python train.py --n_layer=18 --moe_layers=[2, 3, 4, 5, 6, 7, 8, 9, 10, 11, 12, 13, 14, 15, 16, 17] --router_score="softmax" --norm="rmsnorm" --optimizer="soap_variant" --seq_len=512
Below are experts of layer 15 (counted from 0) of a mixture-of-experts language model. Rows are named router (the router's row for the expert) and show model dimensions 0-191. Each number is 500 + 50 x the weight over its row's rms, rounded and kept within 0 to 999. Numbers have three digits each.
After each expert's rows: "mostly gets" lists some tokens that are sent to it at least half of the time. This comes from a sample of Wikipedia text that the model never trained on.

# expert 47
router:487576562451557562463490449478446457409542562569447536575552434404452440428426508472526545463487462443531549542480453488424474465473507424455482485528467561549507440444413504422488420517458491445466422466468508477447468540560444445547552508593473527558418437476469432508465555537451503582499529422524564465561512448434542480504433580549451552447597568461569581546516501579520462435554452498471571498482552435532422450523556521475513492550542576508426521467539431548431581539436497504554513569544553560501441517543471451562518459571499435453408504564479434517563573511419520511
mostly gets: "ž", "л", "о", "č", "ğ"

# expert 2
router:490577568452547568439472437487442445409532521547462541576525422412424443478423495490523564467536482434510546540465529549432485472512503411487437492528436559543481475436413492427498425529461483440465427452457474556438481529557435443549533460573505558553435431470463436526462521551443488555474532416547578509570505433439519452493523579543450544452580557501571574539526530555518455477545463504461556518470563414561422447532556525496531523542547576456448487505548431550435566554435501466577499517556564549489431556538467450564493493578517432449411504558525432491570556528412545444
mostly gets: " Robert", " Richard", " Championship"

# expert 33
router:479560549457592551488373414500578507458562490571520514543500453445483450522456485464431535446541421422532506578529516533456447437491460481581387523483531526514579538450487572433533474450476477449485424402537510438513454547538418510444586501500556501465539484567512434538457523529443472521478492445449502439536502465491520436546552550517435562453483567539611508584495461547535446511445539481428608520400502476484423466466571547475514472539606491457467582489644542567452597478506528527460515547530542538525429528565455425535500566531572449411419521457492499485514499490505466444
mostly gets: " Le", " Y", " J", "Personal", " Louis", "Š"

# expert 46
router:470583562448566575460477447461431440408537538546474544573539425413454436447424485468524569453538488466524545541466544543426513462516493426471461504539470561560478476436409478425471423514452489451453429456484482542446458532552421450552535446557461546537435436456456431529473538555427495547441527420545568523558522440447521461498519589515441554457579561504572579564535534562521439470561458488450557468480566414537421449540554526467532558538533586469452468497557434547432563523439509498551529499554568515484429537532491457564492528580506437446397501559491440533555560500422537506
mostly gets: "^", "ț", "к"

# expert 17
router:574538496423531574407546503445483419511556518515528566536513498490500418451445497463496523429558491519503618615529469507468502388490491425509499575603487510556477422514510491467507454472424408474503478329484455485484581547566468445546558469562481587479482384478468438536454556571496512557518596483517549501579539426397513411514475540583485502381501483522543569488541482504534421531463539515443532448407533449501501496476582505506595526561462534486469464500530435510488518551475537478469441512488525422487537508503524458541534476502523407483444485521565468460516639551495535454
mostly gets: " sp", " me", " ch", " Sp", " comp", " cl"

# expert 27
router:443582521389543543444484452477536494428602475627540540594494471516537408572496544538437572415490566537563519515516463479429498434406535485487474504523563565503483449416478545412471453474488479518461512379535553539431550575548499431552572453536489528443515446482445464488400567541400448497478566429550522528477491513508570419488497475424415568504489534508489538490488470551499481455562517543451460577448567487513449437561600546481457413568481457470506562531508418542435514549491580491553514514526577483532483550467438389520563474555558425475503491555520493498505538431510543523
mostly gets: " Ma", " dis", " Ar", " ma", " Te", " Bar"

# expert 24
router:464559566450564554466496420484477444421516574531528532575566429412421427440429506440529561463540505450516545528470534559412531471500511418504450484537471561548440483447420492419481421522465483445439425459524524535439480537553418441552540494567484561527441423448462441494473530548437514566441523423540563535562474443456503465460481599476472538443586556478571574548514509564531429474544504456458538498484562425554424452522553541514512516537533581466430474501559419548430565519422483473566498486558563517507420549533516448568532477586511434446403527553488436486567542517415509493
mostly gets: " First", " College", "ball", " School", " first"

# expert 26
router:498562612457505464496509380530497516491584479512443498504509482428568447545482493536487561410523464435494576585460442510489456391512526468447461407600498599559505518463478533428494491528472508513388503433540517476489539496546447442563598493500536556529487525470425463448400502507478537499461512365560561499538597432450595510495436540456468485457545566483539551499520525522493542501519466406416519416454531537493484475619567483488493475631507539491402565528563494536497489458538522498569458476568555473452479509558484378509530477527463442392462451488443476501572512482453469443
mostly gets: " co", " U", " Co", " Ho", " Du", " Ju"

# expert 7
router:585478511485507504508495481539484434475476539522536562486585475456471495511465509526441562400474563507562470604566494542491494478533545503402478465610424666618509476436451547485499491545417514432428518441456523465441543557589444488465510541484498597545473452495421418581380465558451495525441502479514557480588514492443488399511557548470503630452546581525575535526456485505483467511496469531425437524433495465520503410584538558508501490582575495502504512526588470526472607556502450483500573524504510430501474547576482389508494566530536491430515475492458429494542490526480499536
mostly gets: " pro", " Pro", " sub", " re", " E", " inter"

# expert 13
router:463551520499579480478512517419497318418490524555427526573542458468386461542471537469554542425490477412530514495436506509447464431485535467438507487594538675564467483420412488505503479561443482450433461492494491556451567566533531416487540528520525512484473492514466487498483477611391453539530545421556569452599542469432543468497529557557475533388517558453518514498581552530543420534540439451483556514445555465497481482517522545564491462523492505527454499555518491562473578500467447467532482450559513448456463565552437448573445550543574479450483518490457422502534589528441486502
mostly gets: " In", "In", " in", " For", " on", " after"

# expert 16
router:499589561447561552460482451484478441415535562538511538574574435410437444450424538449509560462535533476516550537458525505420484461528550422477442520530489558561444479434423448423515420471438460439458431468522517549452447539541437440534537484569476539547430443500455436505470535544445526572450541425551561533557531443441511459495455572567450538448588554467564583534497496564518452441544455482460557516471562425547430443529550538432529529540515562473452494484551440547427562534437520497550535493543559529483430548526447451578518498579502435443404462560430438534561567559419533466
mostly gets: " great", " free", " full", " north", " south"

# expert 9
router:477612586450554512486410495410494466514575546538537582500519467416545465428417555527453541415482559511581533478513520573475538417475576509457491489634456540495536491474423535447483449559446470492453464452470522536534463591508444376510551520482530486494479517514435447458488557596458493467469514453546540441563507468467552518473568542532454562395502596564618570530485456461545452451493444518483591492450541447510498477465560586498476553495555551446454453509487410541440525500508497483525482504581532526553446540524480497666492435563506447414468443544498440483520488504461560553
mostly gets: " include", " found", " used", " became", " played", " announced"

# expert 21
router:529489624447524506475541483474542441453523521490501585591473372441497522545419456462486526472507534451557573570390503545424480471444530445435489393593471545574444529503490494378479389490497546428446459457462482442477509511518505411463607466497573533502442484506449444496411559568439505535480566483563550445504579425528508469546452511526467542431557513448558507590571465548555510428518491468500498568525518457479427440508599525578523476528545572452504487565530451555431493503455454481522507482484543520551488581575555494603482494565561498493485489508428457519591553428454511533
mostly gets: " she", " he", " who", " would", " could", " has"

# expert 15
router:588545580424473525445425466525472477499609553437558593584489352468458485456446444546539488518477465420608525547443505485460533458524485484514493551457573572526472416451475418477465451426526464443388473406477490481468481561479503453539484552543462522574456510523458436445501487463389465547550537424593600543572535493463548448428479539575478527432521522512556559563580500557581460518525491463515453541475603438494425484570551533497496510509561463539425520489527466562487521497496460515472535489548528511538430497510557437599491521519474427378498518515424462478558495565511504536
mostly gets: " number", " km", " week", " +", "^{2}", "°"